Experts of a small language model: 35.2M parameters.
Below are experts of layer 5 (counted from 0) of a mixture-of-experts language model. Rows are named router (the router's row for the expert), gate (a neuron's input weights, with its number), up (a neuron's input weights, with its number) and show model dimensions 0-191. Each number is 128 + 24 x the weight over its row's rms, rounded and kept within 0 to 255. Numbers have three digits each.
Before each expert's rows: a language model's description of what the expert responds to; "gets" lists some tokens that make up at least twice as much of what it gets as of all text. This comes from a sample of Wikipedia text that the model never trained on. Tokens count by the router's weight.

# expert 8
What it handles: Conjunctions and quantifiers. Connectives and quantity words after a subject or comma, such as and, also, many, several, some, plus Japanese byte pieces.
gets: " and", " also", " all", " many", " &", " some"
router:077147141107123164130138139165146141117121113142124117112117104164179110113140170135129144102150174088131143115152154156158122174110133135129132113147114149130101117172123112088122130160128131099169149098149143127147188166126117117114112133132128144136158165109116142148136129130131183174167132140130112141135163111144117088155109155120147149126097100128123151095157124168171113072150128068093132114126114102124177128110109125117107129116085154140147159169134138128144108105107161135083090095123114137112116116096097151119114090091127158120099112132088148101158086104150138128
gate0:138121152092125146135129160162136139153144142104158123154115117119112100140159117130087142144144108152118108086139129158105084159138120121159122129138117123125130137183105158140140117189135139089080155104102105149137157194135177120130133134098132142115183100119115128168136126151079156134141135099103076135150122084132140151135109100138183152128135129125117125125114108143180168138120090101135144138118106140170079134096115128136107158135171104154107131147116123104111118155136134114153145111081175117157100166150141133143123145097111152177117141124116104153145116139081095112
up0:083140118141126149141096167131133138164132124154124165138140138124112087137133142117116170173146100106100165118158179152134119124115150135125137111133117150116158145167142101124134151181138076103101110111117089106134138142116169133160128103126163117142116165126144105106143165145144137148130149116108107133109126120091091141118145128134125133147146106139153168168092114167139130097129160080111144113107132122172106126098121104110134182141094108090164114094098094150117084174147078131106174160126146142135110132125114139095103143145134155168079141102115091169138116121170153139
gate1:140114126118085145143149106145126146096134202123151169066115145123154106108120128126102131099142143123144096144099125130149107128136116155106164109142139121150142112099095095121156131107104145126102143110113168176109114135125152104122131087124129102115150113127117138139149075134139123132105131123129152164121119112143135124138084125101149121095098111147130099128115117162093140110143155132118120099112072069146083122129136092159143078132095145128114107146110107121156182125066122141159155076141159093133131119148136123130115072157119149135134114123137169163108114102201122109
up1:118108123158151091095103145116138151149134108170085134144154101126094109140162122124158130157138119137104175096155125132095135106113115128160145093108124139102118171144165156142091128128157133134135100105137148112148153104111112106125113152145096183132120159133148078137100162118128130107159131117147105111129164102162163152120124121143114109139116126128126131146121143095142122138184079102165150175120177161119137138120119134117127168137138144129092095069133183122109120144138127107139137136190125181129127101146104139136139167095106089086127126125120098170158157145079134153
gate2:132159111138166093119125148128147148109143133131144116149130138135104117140115126100118143106136124155103085161079108154108092130121126093145131153121114124161090073109115098083152121133117148154130145142147159098174201122124099131109110101115113078119175130117119134129094126155096136143092114141116096144121119086127093144136140141071095117151115114163122130131137121110186095127099104089129093136134114080149151118125122136127140119106132067126122113140145105144121072098132176153108103115143087150130141069164139154166138098154104116134139120093114134149085130108117143113
up2:119120115148128131137109149120106110089113143129134112136139119145120105130112092134121107122125141151150104114077150153162164137129111149142164142119134118105117044158124106109111111110151117130132097144101151116113145113154134152163139101142166086137140099149090130090100122184118160158082106099128112122150115142100144133166149121126085147102097108123172112107073141082155153140122106095130111136127076102124095131104098157147126117152126127150158122130116129094139108121108111143124097079148142113139129103178156158115071164175121107110141127119094166111186144109116112126
gate3:074143163125108132075109145136154138141109177127121141165110103186087139137139130136122134101074146125137121148172119123156133096098142132153117131119165153122101118090124124147120102115116175141137116139119126111109163061150135108136137158146142081109115113129104147137090076107130128108119086127154113113118177131069123122113128149122141083157137118108089112145111087192155129165151090106085124124091132115121124104105136107143079126165109124105153113126170139162114113101107160121155102141125144112128141138120122112122142123103142132140150116126130126131088164114121101179
up3:137138179116083133107131152110161113097091148157149132135142191150123140141131137140167132099069120158143135120155107150150115151134133112148101096130146124127140107111118125122161167101103126139168101120092165127060142096161131125144140101159158097120130151131112132131060082135063149114142118138180119140138124143142093168107151127100150134132148135137106115114140105155117122123120147109100131179096138132083130124137114139101102123147109111144130106116129155150123180165091128136139089141113157154143159153132153120116136083107113133168115119155128176124093150161142107142
gate4:130136165118139113115132146107158070149150108122118113129073127083108159105188134135151117135090138133147184139114173120133128120135138102145137115098149155158145143154129121123132131113104128124135171127154063118143161117103107138116104132129142158151149181136157128151142163133140125144106133137073106140134155121116110107150144141113172147125116095118119124135107159135151118122113107138105145133090156117165130105173147125060147157170088136104140129133163118133132179157102128130148108121156135160134142176110108103104115126113082140118087187119104149173086144117147149129
up4:113106123155161158117105095125111187137136114119143129144176151138089103151087117124098121137116150116134131137187128106112102102141135175077107134128088132114136143108121118120110152162153146129101111146127162138116147147143138118137156115121096145131152118127121058140126097116139130142110120153124165133139067143178149128040092136125092128125120160149133120133143097104115153182126127090123127170121119181106154159139126134155121123106161098111151103130079150094124081127149151107110155121126103132150120101151136117114136143150149135141135105094128119068148088150144134127
gate5:114115153107147115126087138136117172095063124120122110134146087109121148174140143144143098126153131134115155109094094086134106101137132128152103122146118148147145105109083149144127174109143140178114147148121126161145144125111153112097126096104177142148126121105121129103149118106120132095103158122121137138113170126159134159177100183117119157123153103116161103156155116134158142179135125139131150127110138111085091122163131107130125122180095080092177104116130130104128155128118110176164135132087161136141113111122159122127153166162114135143119162131133093150171118153112109080
up5:123170124132123125149144160106144104153179141121157122097098166152124162114151120113136127104115127130126116152150166174133168143118130103087144157148153106114132125132182119110129134114140113100143106048156159103117090135164128117154123154155104112126124124171129107132101146125124116144125124156119130094141081126120162103087133108145134116125119160115063131113112125091081116089126116096119112098149122149159152150062122151117099146100157150162098151152103121179143081113122114129110158144121139123130137109133107134153117114114173136115153109164140139085106130091139120184
gate6:121132123070117134170118118110125151155145112161142108105109109085131139126090120137120115144119104118124136100125114101114136162109088167129109112170127129081115151147118144101150093132116113156138115150141158134118129122093177131118192077121140114173148063139108114139177141109125128110151152121109150146115098148091123106122131140143141113143124095095145177145088134145122120136139148121155170140132142122121139178155093156145131153170122165134118099113086125079136107113126143120156118129120101152124129166174138142154101120104184134145077102122117069129162134108164146140
up6:114118096115120144140174121133168138139118123110124116137146148142091134139071146143097144131162153154100112168134132132106108157110132157097131134177122130107087084187093101142150103157080086140147173112126155116116167082101131130203088148145151150148141103136108100118134133149164108158094119115133120155134118120129146112126114107120159152147118131117103080149137138122133105133134105150132130074144110121153164102104168120128087112071126135086119117149119100125148158164126125137126178110096117118159166122133113142118112169090153120156115141113160120130151100116112124153
gate7:076113110170186092086132124108107145120132067134101146119073137125080125145080129163086105178127125117101175113095166138155127125114141133099130148090122190101146079137125128135127123136126127099134166103145172103158125125140128136123133101144174144134089116103173119133107120111146120131099113111154113159130125125112109141108132144070155146163103133113109110063098167194139102149172125161114114099136124154134156110117110126138144112124138117144140126097156159146137112112120111107115131115138125143108126136120130142134121125094127129116144073167138134112139118137118101118
up7:100122135130104115114115111114092166122133120157127153101116122087115073155144130164091132133144117121119177158130163121185143102101122115139163125096129117127161107170117124116115129129122088078182139099147133160125156125152145097119164151158124144123099104121173113134123139115108127095096140091123119136129079166114128145121137115124144130155146162081094092119097182174139120108123126148110178110157123158132173125138094158119130126138161159151117103083167162110135131104121135108102122112119112135112149084099152170084137128121122126132169129145159131137179110113125106096
gate8:111157148109080119140062124137134153145122108127137164111155102152126094144170135098165130149077120110120131162124131131075148169118111098098136131109117131117132122123153129152179119158132092152114110164178087132113147114141132131153157098130162132107103134140153123171119139136130125181125109109121095158118116151119104153072126153127078131140138117159109171178094115140124136100113124142135133122127130143121105160129144141083107170095156152167156140120096128138129156095125129147151116138113144172110140128151163145134106123131114145089086140080176115152107117120145169086
up8:133118129139125076113128134136094168076151100119105129131101106085149103140139155134115131106126129129124144110144102159145105097151117125184165125110078099170142166145161119109153117159126171152106123132085178124111113135093126156108140153079125129124152118114144164090139155141126160136127183106096108151126185138098178122116111153105108150145131096123176088095122108123149108138089111128162161136124124110110165143123140134094107077107110167115151088177117137126101113124146131114144153126162150131117114110117113126117147105109146159137144142123188129101121147110098147128
gate9:146147111148117111104145123166148148134125167120149112142138120156090092137115104123143108070119143096122131127124129160091092176096156131134134071104122126125141160161140094075146123115113155096128152142153197130120149093139131125131142135097112139160108130130102091110101115095155119129148127131120133073188144110127136141099104132137132135157109128060137147039132153167153118094118126122115145142125188141099129133134155166143143110115174147109181122104153130110131150130113117114105147133151152071103126130117159125126149111111133109116133149145139110118159123148152131116
up9:135147130119119078121134101123115133144154102147106136124114113114145144091096119156124128123168163138106142115108145107125175119187116175128131138100133123122095132122088165148089091145110126125109086110129067123128133142106110118086118121124094161129127086102125193099135144172170133135151119111118161134055124161124158115145167124115097120152167170203108121144136110145113125114133144148113131148138111118139126148109155115148151098178077134137123121126125155131122119127114127112127128155135109132115111094075168137122099093119121121132141138150096131171129114092123107185
gate10:148139119103124120082163134129130147174078137158112182157084126119084145123127087130063148142136119166110117126118130150127098120129140093173152122143119130086141155144153122128124136116147146116135097122170092137141172125122149141150146153142153159087111109132136144165142136122129107116140098119138075111105138155119133150123148133118144138112125106154146164150148104153120115152140115080108186116128124138122142138070101167128135127159134152118114131079130147111121119109207166105109151093119154148145146118138144135083151150097136124088137135159089116194131102115136132138
up10:139103088120120120126154114110143128143108103181128147106101133081112097131087135128128150139112115150191121114102079150128151140154101135155122106145110124101145159132137131151115124104147101095171099108143092132150093137133158087125129146140160131108110059131095129128131129145114120142097119110131094148057157141134164130160131149144135140142155157081129144186168114128138161172130165127122185120162134148118123137093100146126120132135164145155114152108111128122111115126184170116113111081114170119106104142116148117129135139106173130095136146109074138150133099133139116125
gate11:114112145125144135107089136139167136100111124135103109159096147122151150123131116123127144144099117166095142095161161142147125126156149085131123129169123122088112130143108111139139129166135097124143120107147132147128101188142147102144158143141179115149121179132077078092158159119113103130169140098136134151136077120135129161092117142107132133101089128148119176092123127100108108121157136138094148143118124128135099107060153120098090118140119098099112153123117104146125127153142085143111162139148137133095128154095204116134108136147108124126081147115113126157148143156186102147
up11:173136087137158108163156109108121147126148159147114140154150102135095137087127169152135125139113137101156120170090078114110102150098125134137105130082184120162154152129148115132125135114150175122121105164150130117124126108140111127140138151135071124120100106146159158098120117099122165090100133161107168061133141126098139115128122115128167118163165141123123118115165162143119141149103138159168123115191160146143130161144098153162187144171143143163143136128137169129138166148100155120135163127122144101126106132115141142176121144114129112141112113164123127105102106126153108134
gate12:097136183120139146115117135119136109127140149141097165128139149098154102186106202161152135098121138132125110141080099146122127113128126113131121131139129156122132093138126115144126147135128123100135164125129117130131158119128125151115122146105146175189119181126120129109127135097151112145099127122123131137120138075139167112086108140122163148123119124078109085119157090132119072105158128067078155136089123104183116138103143169151122115143133131157107148145188160129133120146130133193107133127087140106137102155126121164127140133120139076113135093111134111123135092167126114129
up12:162157042125129107173125089147149125149137129095118100120122088163107135036149091101110148139093156103141140080156132116133122158095156117113111159132114121106130127103128145098131129122137099139121088107123087148104094126112139109111120104163147137074132099123156134165150109143097153119119129141149141096148121108102110149118152099153102151131132123145121148130100148122150158138114117153152100107173160107115116079174137125110143137106166119104117130137099114114144112116168142115110121159181126137117146094155153086144091131147129162120135152120096144155142137095123122107
gate13:151160154142100088121124136119147131107120112127137195123146118143174173085129132117128107121133131125126108145144141128090143153102171132167131133072122162146142141147135149134098065140092131095144091126148140134122090096126146141131133092137143085154123090094140171122125193121150125160121150131107113152112124130122122109126138095092149141149139086172115120110071105161112117172106125146101110166152130129116082155149083128110175154136152151144128122107177136130116083103124141140127092157118146171134102147137119122144108125116127185141125133107109148129120090124089142134
up13:134150148134087102098142133110164136117132141132135170099117115136158151102128114117118098087119128135129114164143158125110155164126164135154153135073100125140133137144156106117144091130110126087151095149159107101093093114110127140132128111133145084134135082096136165145104169110141127140142104122133113163131095132121099097132132076113165137149163097178098109103084096142148131145117128152085116164161133139127095153159100149134174143132160149165133112109146105119121090087131152122122106173107149191143121136112095149160090118125110185147134132107125174120158108135115146140
gate14:127108071112140141156107100114167153152140160089134104140105137164111140133116098108143160149131124144114115135116108188147132114076142166128113125120088133109128112138097101132174121133140115129137128170097095130095094152184137114116122122113117140131108149132138113171159107127133143155112128112159152114108131141147086133142088145149138122138168128120096087085175164138110128135156150088135208132088057112095121121133136139146098153154180138166144162112120150123109145140157138158098150161139147130130114136128140080122124106093165132130135141108113108151149149105123151146
up14:131096122097130131115116105119174126143107143097088144141103178129104117125119110137143130138115129147095105131098123136167132125082149143131086115097142116103097095157092111152137098139156112135115147161094101136098089126180130080135138113161104152128115176096151090152161102150112119154087102124172133135135138154136091113114110143133149128153160161159052118103169153159128119145134126115091139108135084157118127146155139135148139176156169105155135128129122150095128149105176131160130154129092160168125100118096171129120140124126119147155107136137167099129146114122163132147
gate15:105116154153137182104120131116161128144137123103112118120132128094148145125074161127120167178120113152140123108177124147135118150147125109092133132105147160095108144101104126137209138133111112117163133119101143110134147131122131155157073135125163120133143113089147080148159181176152078120109109135097111135162118116122116152132159117146128167106167172133110156160127135166123086139153094137159150134091108115117145131145141135103119125130128125150106133125133112120140113135125084103187100150162171143137111138140143132088146114158140134128063117089147119103092115102139144108
up15:131104110122133132110115137111153153121163116118109096096074133089163184138090151154094133155123089125131135100146093139128151133085154143140110146149133164126178130088118145146141120117147109119136128176139109100103145140101116134129140153143158122119085163114095166113114112123119109113103144130109144117178098141110116112064128165101126181127130101149133148126158130138122080138194086156152094132173084109136151086133154138133134130127134156115109106122120157114153131152077122137113091147129146166134144147132075168097138088104166128101106125130120132120102134105147136127
gate16:118128154140151132122137165127164130150142169133137117136113153119164165122163142066156121185117108131094113130142116149142134116115128090159101128123140111130139124155145148090109097102152142148134159122180160143180169122150110123121129110177120132152195157135141120133186133139148089121128130137138131117094115140091066133150144117132157118127186119084142121108131157097117121153145113138110148077120113150147153111122112143120132136149119150104094149145142079118158106160136119159176166134123144157112118136134113081112125118125125087123106139173111114103117076141168164128
up16:092112157148119121098132101096126138111107163119157116156127127107162129117130153114120150119153161141148142126170124079133133134156099149103178124145168093115131158115093139160106099137124189141099138112136169171161124186121105110128115106146076125098104141120098129110127143121124141134099080153157118149121112142141129099129115073117109084107124119153104146122132121165111170121151147155166141132143067123144080120141088096178124117121155154134151162120131138124166132105140117121145121137178121151106129145091138094127124130080157139126159113172170118145133105147095130146